Below are experts of layer 6 (counted from 0) of a mixture-of-experts language model. Rows are named gate (a neuron's input weights, with its number), up (a neuron's input weights, with its number) and show model dimensions 0-95. Each number is 500 + 25 x the weight over its row's rms, rounded and kept within 0 to 999. Numbers have three digits each.
Before each expert's rows: "comes after" lists some tokens at least twice as common just before its tokens as in all text. This comes from a sample of Wikipedia text that the model never trained on. Tokens count by the router's weight.

# expert 224
comes after: "\n\n", ".", "s.", ").", "es.", ", but"
gate0:504501469498536451477478505539496497504489482450504479525528525518464509476481534517498493487527540544495478507550525539485512504473485546534524519478505534451508473513531504516498453525476475553517464487542531515485496515484477489459502481472461493501515472530515485474530505501518516499
up0:512493487459462471474480497494522466517461460482523529504484540463482477482533466517495523485481502490564515518529495483489525482568509515532507484491482504489481502536554495496510526479538526462506504487490484474511464499491516466491516470485547478463492495514512466503494513486446514455
gate1:487525512471510448522455512485519494481552461528493503471476455564487463521527484562515497522516566494497517470503480464489534488482480449477503484539452520517475495469515469509516495500500504503514489511523558526511493515528497490481511515510476512490512506493492499473522524493494513527
up1:509471507514548467472548468521518476521517508528539511501496571512495492483465491515482511552499517510480488467560490502491496482496516508450501491527462510506477516504511488525466511540521502531480506426493508488479525464497491497486508528468526477491481504519509494534482504499464557517
gate2:467547487495495524521513510472527485493518488505468521487517464523553526489543473479473442507520488505514496533483570490481485504468457488500488477549519486522518520523492495546517506461480510506516536540494537494492472521532500522502515525508499477519500452466497542504510481459527489517
up2:462500520514491509458534502537499531534462506497510485500464524478493504505544479504535516521534522525495492492513483506499506542516490469530531456482483490501506493534463494489474525525490506478482487470507507452484471488496514463486458503518510502475524594461525510440489521476497476522
gate3:447552499501449469511512520487517495485509500497499546482513493513521459478506491504473519534520477500511514489543496547518494478496495494448514504525500458540500530504507435424493514513537478486483513496468454487519496514504482465470524481488513525492468506496551489476487498511535502481
up3:510517508520512486547497448462518490527498509481507472542502531445501486527510501493550519477457474503526478489527444495494494513503482504538530488484506502523477489482532529515478447467526436467495511478496511541479480508509491497457527474491517510486462538536482522496464503487479511482
gate4:506491454470525479515563476488526483484514554500492492514478477511504529551535482485465472523493479507475495500478503548487453522487499524494498531499507494497522487553549496512458543496480476504482527485493456460510520510551479522546474504519499486512479512526498535511533513515475475490
up4:495524482498510459525478490500462505485494518486509480531510478498496499497486503467493484492505448516488472465513514539471509511549540495476505464565526434509532519509503535485516540486476510532503472495505451461509511534475475495487489508515487522546493525501510492546521496503465447457
gate5:538531566526510495514471534494484513486490454477489493492514486504479494494486488529460538543483505502435484507524504499482510520538509515507460535518499531499462497502549508475503514540519490486475513470498496480542521432459516517515509510542514498506518468540491531509543498497505524519
up5:538520504458523467505547529517484509467510478519478480511513502437517462489512504533527496488504511491479484493487503488492488532504504486466513487526511471554505483482500498459557467479472468506495524476492530429487528474531529519470485513542495550488458509481499492505532543478492503510
gate6:477465501500509512508488463503507505502464529495411558553521489496479494513527478521491508476516520499458477493484500469516515521489519486537470562540488507482504471526507523463519490469502522521491502491459548503480500492494497463511478514542514465486497495479517533482524489482457511533
up6:474540503519526453440488473509472520480479505459490487505521476471461499513465524516470558530522498515475505512508465528516559530494506496526524513490501498500488485512509538482503486506510453541484517497510499503547437472475470515520511512504496486530493529530529527511506507505446530503
gate7:509504485451529498540463482530452500532533493519494503498508505508522502490479501515546530502492497532493521485502525502510541509492491513501498467505509547449535475485515470494501534547468496476529460456478497512524474480476451461499541497465544514495489489477557506520541464489522498508
up7:508528453553494506485509515452501457478479496505482541477514490501538489491479507518521506503485512496496507480526478513477455491516502456562500504525435521464445493502476485489464497550463491521502474541485481515519547510510494496486483470503473549489499470494492523490516513501475547515
gate8:490492460527506521530510493489515485481502523510491509582495455474536513499475531504518521510467495499503521490478523484521491479559490505447525487487507507472486501518486444513504534489496475550527482467437483486488516520473530530539485510513553497507498459501475503456482513510503484482
up8:445487490488451502517498532500532509463492483481486474515493503499522486505502470543477467516491518486471532526469545498463509466537536514513535477450491497461485503520510477495556471527520485509515502442505498536487497512470514517512474511546503469471493490510525488499505500439459504469
gate9:502482476486543456504533543470502508510503488453506477498459499490513514451468503453537495510469506447477474473488499533511485505557528491526498514489493532538501500494550485472513512473489530530500463502523473548510486501521481513502486469544507521509484512515470487540507513540454485500
up9:509486487516500527468515508488506528514527503469510467503499499473514485473491516456508510515527535528462522478534517550462493472520520493509555530489494491502530489477524447456447508503503518474491485557453520531526497531494486492483478474538539507471481465543498519495464500483520470479
gate10:504530490519514504503501490469527494535521536510461507506520489504542494513460504505508507481492529533522492535496513493509533609496516469505506501508485488440507484513494532484503509493559462568497479471494524495528480524503479473504492479480521504504500463546510461528505487476519514515
up10:476482514492488436482487496479487502505557441532527533459513524500526489485486515479510530479483524478500531508525502519487495514492533464523501498468510476509533466467488501465510518513529471503477510536459479536475480532528547498544515469495496517509509516523504475493523550490559508520

# expert 160
comes after: ".", "\n\n", "\n", "s.", ").", "es."
gate0:492498528523472546516496498460501532450497502481505501437479469504475497472485572496522497514479495476524453497500446479503467517492511478509472498500514492493460487448528525497507536533496472469483511517475514464503511477480503521467545480522544538532526491476506464490497514511527498492
up0:487496513474483580486461486523517491516531515517510478486506475539517490492522476532524502549490541509478499526469518529492487518512550527500497505504528477527510504500471488514528477493490586498486522500538482557531488489517507505523541530486494504530509514480494493462497499563496486507
gate1:495466470499512476517468485481481513491476516487477521511511462541502534495503494530483529466514474511504516513475482505466484520481505515490480434519522502520514523445500512490538526434482508533500520505492544492521487509524552521533560496468501518480462535478500518516566487504486499509
up1:528543510549523482548508475490472470514502467465482481501520503501478507477458479510538516474503517485490500490507556517528512531512560536550475496533494469495495488508465494532501500496532468496481490507509489542483512497515515488568519508520497470506442498508557487490535484503487490490
gate2:477530481554508508514493499524481504514553504488522509494485467553488473533514519501507525479453492492529493494456513478525486501535509469515546515482530497453531477503510483510498498473484455500483466539510546561515519525531516554518473534499501508502493483503485488488534523525476548502
up2:493517460510527471490526488485488507530496489510515540502496568488453525507478508500489527464492511478425496509498541484489461478479438528489467486497526504519506507467478491470501499493550491480535500472551501475483471526499467473444467476529522491507503499502503492490465531490492517496
gate3:501512516494527530496528498537509492512508490511524546453488523511492508521455496504518511489508494475452487518473505482524447502491496506458514492541510452445479461513481509518500425510512497484481477532517528473537492487531501537495460547493457501520503468474495491501534509503473550504
up3:494509538472483468495477481491493510471501506488517541504468492517497521500500467520529504517545482544514469502502507526497496496516538507533508530508495505506497546511488527471536503537528535502481511526490532569521529490470509544566552494509525493510502501551515536476529463514546485503
gate4:564523478491508490512490516442489492508506528474483507490520483511467512510446531526491546513503503529500457520523467516539480559502518501504533495479460462498460477475513525512494493514522499493478517533471514532543570495501512492472497535516513522536477480479500536493509488525516521482
up4:513510494502494474478492490509545473524469485496511508485476478510480531500530482452492487518442512460510504516526513556503476502447553471469490494510508546469500557494495557522526483478538519478514473468557529468515482469482499478457500491518511496512510519503494500467483532486503494501
gate5:481541498501505502519494489479517465493538528453481493514506532519519506511455466508509504497495514447454525487518464531477528492513483493467487489497527489443517461536524453466496433487509515523503463502497484514537521478525534483528485521496523474542459462489492511484515500465496488472
up5:494524486545529466526511516498519452506508474497500435513452549495536513493497490524505496482532482517512452489530523510524528479450479470472485535486520508502498488494496464467498491512472493479500506485471527448478531453479511529544498513521534477487523531497492483497468508458510461484
gate6:536482492492479541539524492468517525536483489486512519511518512497499530559491537527504526501493495515478494482522509500504440475500489533502491560528499500510488546523499455564512520480487504516483508432489477505481492497513512549522452498491528463525493496544484517478513475485481483522
up6:517513519465514520499500531493517460530481459507500544473520549487482476511484488436538508519523522466517506484511468504484492489463432519501508518525456475466497455483470457517500498529492496492469504446493480505493501514511508513468497496492464454485508499506503490525471503562533512519
gate7:502484471492484475507489533453455524481492496467428457505532506504502505451492490472476488509474504478501475477493468443525487498468473508490514523497503482473472534428497501493493469509489451509521491458481503521509499470475476452481520516481493513489474537545501523495473496509530487478
up7:553525518531505514505471503489474505442513538499489479490501489436536536536474477538513505529489512484459485441483486500516503524462461501500518576518477524527485467490487520489504497533515479500510494473541498521546480462480524496519513488486502503484505495528516488464499473530507505516
gate8:455496512534485452486462510443513488497455473504535490499536540488519538468470525490497491485546521511494498533483516525549489503512520494498544478494484476470472509489513505486481513555486457472505512483524480494538476464496510480510480492490482513479485484473471493515516478467437462478
up8:495479546484480525458486471546534497508548468506479538496448508444498473515486506468536544486493532496515570486467528491501492517460474507510521483499488511509483520492485504479534490471481493523491525537504520507523512495544472507477537521459476505482532489495528503499468512516541475489
gate9:486491466519485516484473507492487538484452507454492499499512499438467460482505518492489435554472516475522463504482466513504499487526504477459503496507451511465503465464513500531512491491528483542495488504483487546501485520483501530543457490486478489478487476532482477525464518495509462476
up9:497511469484459588470530516506508467467519500482508451532511507517527492483512511505534526520511488504436561499502518501526550517530481488513489529507503503523509511524494513480534475461498512484507503490539500464543493489513495472477515461494491478496492536532524524452483483470516500501
gate10:487487511503477502508506526510532512535482514489504496528493520520476481526493565513521493499531489477536532538484510527537529512506511515568511550516527499481465490472502500490541531444508505493510487467472488521487467480510499495519511450484459533514512511432454505488515466474523479490
up10:451486491486519493519526492514521491512501511484516466513534521539501523505473486489509514485488476515490443511495564498525469522520490517534466492488426513485528459463512465506502519490503511569508518501508556490512525502498498519522492495495467494487491480487476519496507539460436527531

# expert 105
comes after: ".", "\n\n", ",", "s.", ", and", ", but"
gate0:514515495498473484475476517492497485439529507477519502533498535502493512468504478525476511527497508530494514483470492569508478475493486493510516510490531563492518486471531487500527493478512517517518481545469472474535493504547530469460495542481536525456491510524453509466489531464543500507
up0:491498507482507499515439472526510527507498450482510461507521481468514479538522468481524478491432475498485529498512500445498546537472491512493508514490470541487533504505473507479485496552473467470498486481520495515523526497487477523511510473523495483542495555541473464515512473515467513491
gate1:497488478507498477548455488500523466470510478498512480453490565550500471503509517504523536525502503468548491512501466527501476502512463514515484501506512446492529518521522524511457438475549504471495507481492511533477503508497492516546502480510508538521462483490471506511496516477475466463
up1:536484511507498506542465504519484474520506477470538501499505524523502463465535491501540489494484509490496543516513489496510472525512480502566542514503495494458488535458506512543511469495552461516463475468517525526462460520507505484480480453541508473540473522487529514528487512482527504501
gate2:492515507526503481455528512519515514517477556490520517515455505518468514468483492523489495483553515536502493540495490471508468507522509473533484529503512493503489483512516522478548515491543487558519466527485539537492518509507477468502516464506557496504518460458530541477500487482453502473
up2:486532481507521509517471490523497472518498528545454485523514514486465517536521511502487498562470490551519486502492457539511488486545514580492532507497489513491514537468493533531496523462521478464501491491512487527490472520499492504460516560477476506531481516527491497506515474481502523525
gate3:516575520528580510459500490495526483475534482461437500494507499501502480504492540511493521532473509537518497535525496507490491499491504528528522510505493521528494480453467538479493489508484514502525508510499494510464429499516521495519454454503522500470516478501496494506501507521478470469
up3:466498483455493523439513521486511527541539478494488498511512539496481501512501494501491482546511488513542545467507481492475491516496508503497492484463496522511500462485539491460470532516490489495487495525527456481499483516517472466428498484496502583484498477526473472531501517484505472465
gate4:479527456495509520499537484534532479505490535459504539451494443532499492496479477508545503532498516497483510493487534513492477544455528461471488498472560490484461518482505500490486493502478516537513478497474521478512495482490520511559467513516464460496497519511509510509526500465472548486
up4:484483478480530467498561485454471516521522496501495480497502522525541508492538486500462457539477489523484466491488537446438454516496505469496497481495500502519455506482500475525493526484493524458488467501545457471513503516532503497499505529484517499511475471450507488487535522490494522470
gate5:490517472469463435517490487543506492492547496491451525501483509449482523477501516478531481495507490492506515516457474536486507480485454480531538512541489490505518541511531490519527497502492490513465443497546474465482490435484534464546515513509515500515474488511496505501494489514485482491
up5:534524483516519511492509516537473475483513510503532518562499480500536478506506514467486499513479496457498458531502451523493449509450530502561493512525511483509509496525500507548498481487492493499478466471492470482488526466479542545507502516490439489477484509496516503506464509483538544461
gate6:536486498515520461528537483523526467490492552468484503512503509525487465508542506493511514503507509490430460532511514500520478453520529474517530488502473508479514506487513515511517528460538476522520484479508510502565489457505501496541502461501515538513504488481528532510555539482477531494
up6:512537508445515483480477520508464493486478483492552540520494506486495524509473490528501520477445487477489564485557490507493498526534491513486485491522497504482481462498534531506506432533514500486509504498505503458509502467476504507469489523510498529459507486460505490518473497525423484517
gate7:463508474492559461543484530463544510513524459540488523486503463504459478519466522513513486515519509465540506480520518469490464537495500509506467476535496466486478504479511522466514521494490475536525489540489560517489463485482538495509522490518484502515484494500479485478487541537471522502
up7:536452538496523506449475492496504479495503494520510541508477482518518549484469487556518457508495518469505519502526475509504514501475507518476559489496470522486478500517501497487496505482468526484515508448542550503483489510532486465434531509500503508480502500530454486472447504518513493531
gate8:491457492491495480498497540488480504491511473513489517515519476571515476468529553527531495545489466491526481493470451523525502502478493458509508514476493472506486513474509510449482543534510505487540565529513509519498487524524481528458462517523484491493472526508473497488482531458505507481
up8:503519489481501460520478495487521491525489519516439527508545459497490483509507489487487500462510440509528486515500520549506454511497511508519500447480580472499433522514501486504505497503485453481501510489504465502492488450490468520520483491477469520536499527490506512519532512482454495497
gate9:485531497505500462506487517478473457479488523484471479484500504464487477492489529449468518477505510527506497563543489473535478507472434514496521489548498485461495490502490477508520520483451523525534519480523481477484514521464535504500516533498481520522490546527522491475477480558494519518
up9:500512506516531417473500509508499474487518515482518446518530460515541497504475463473508488513458503477506461503507492492462528475538481504494477491515483563518491519508455489497485489475483524496483476472505511470486537498492497491423487502476527480517517475504488490507463505481458461528
gate10:517420512575499501525509508516511444475457543497535505479507516469520526516498547500471527469509510486512466485508501468502483483509536505479497462470495531518484519468527488497531506531496501511488474478526520459512551489527551478494534499539504488514508494529500499504485506501466500499
up10:508492525467499484488510498519501506559453491524516547475511531517483473529431480479507491484456481509551526484493449509526485525499473493509495529535472501474466501518512476468494509477470502494487527520452484492528525448488497451493527516530488517487500509511435512485516522476494509511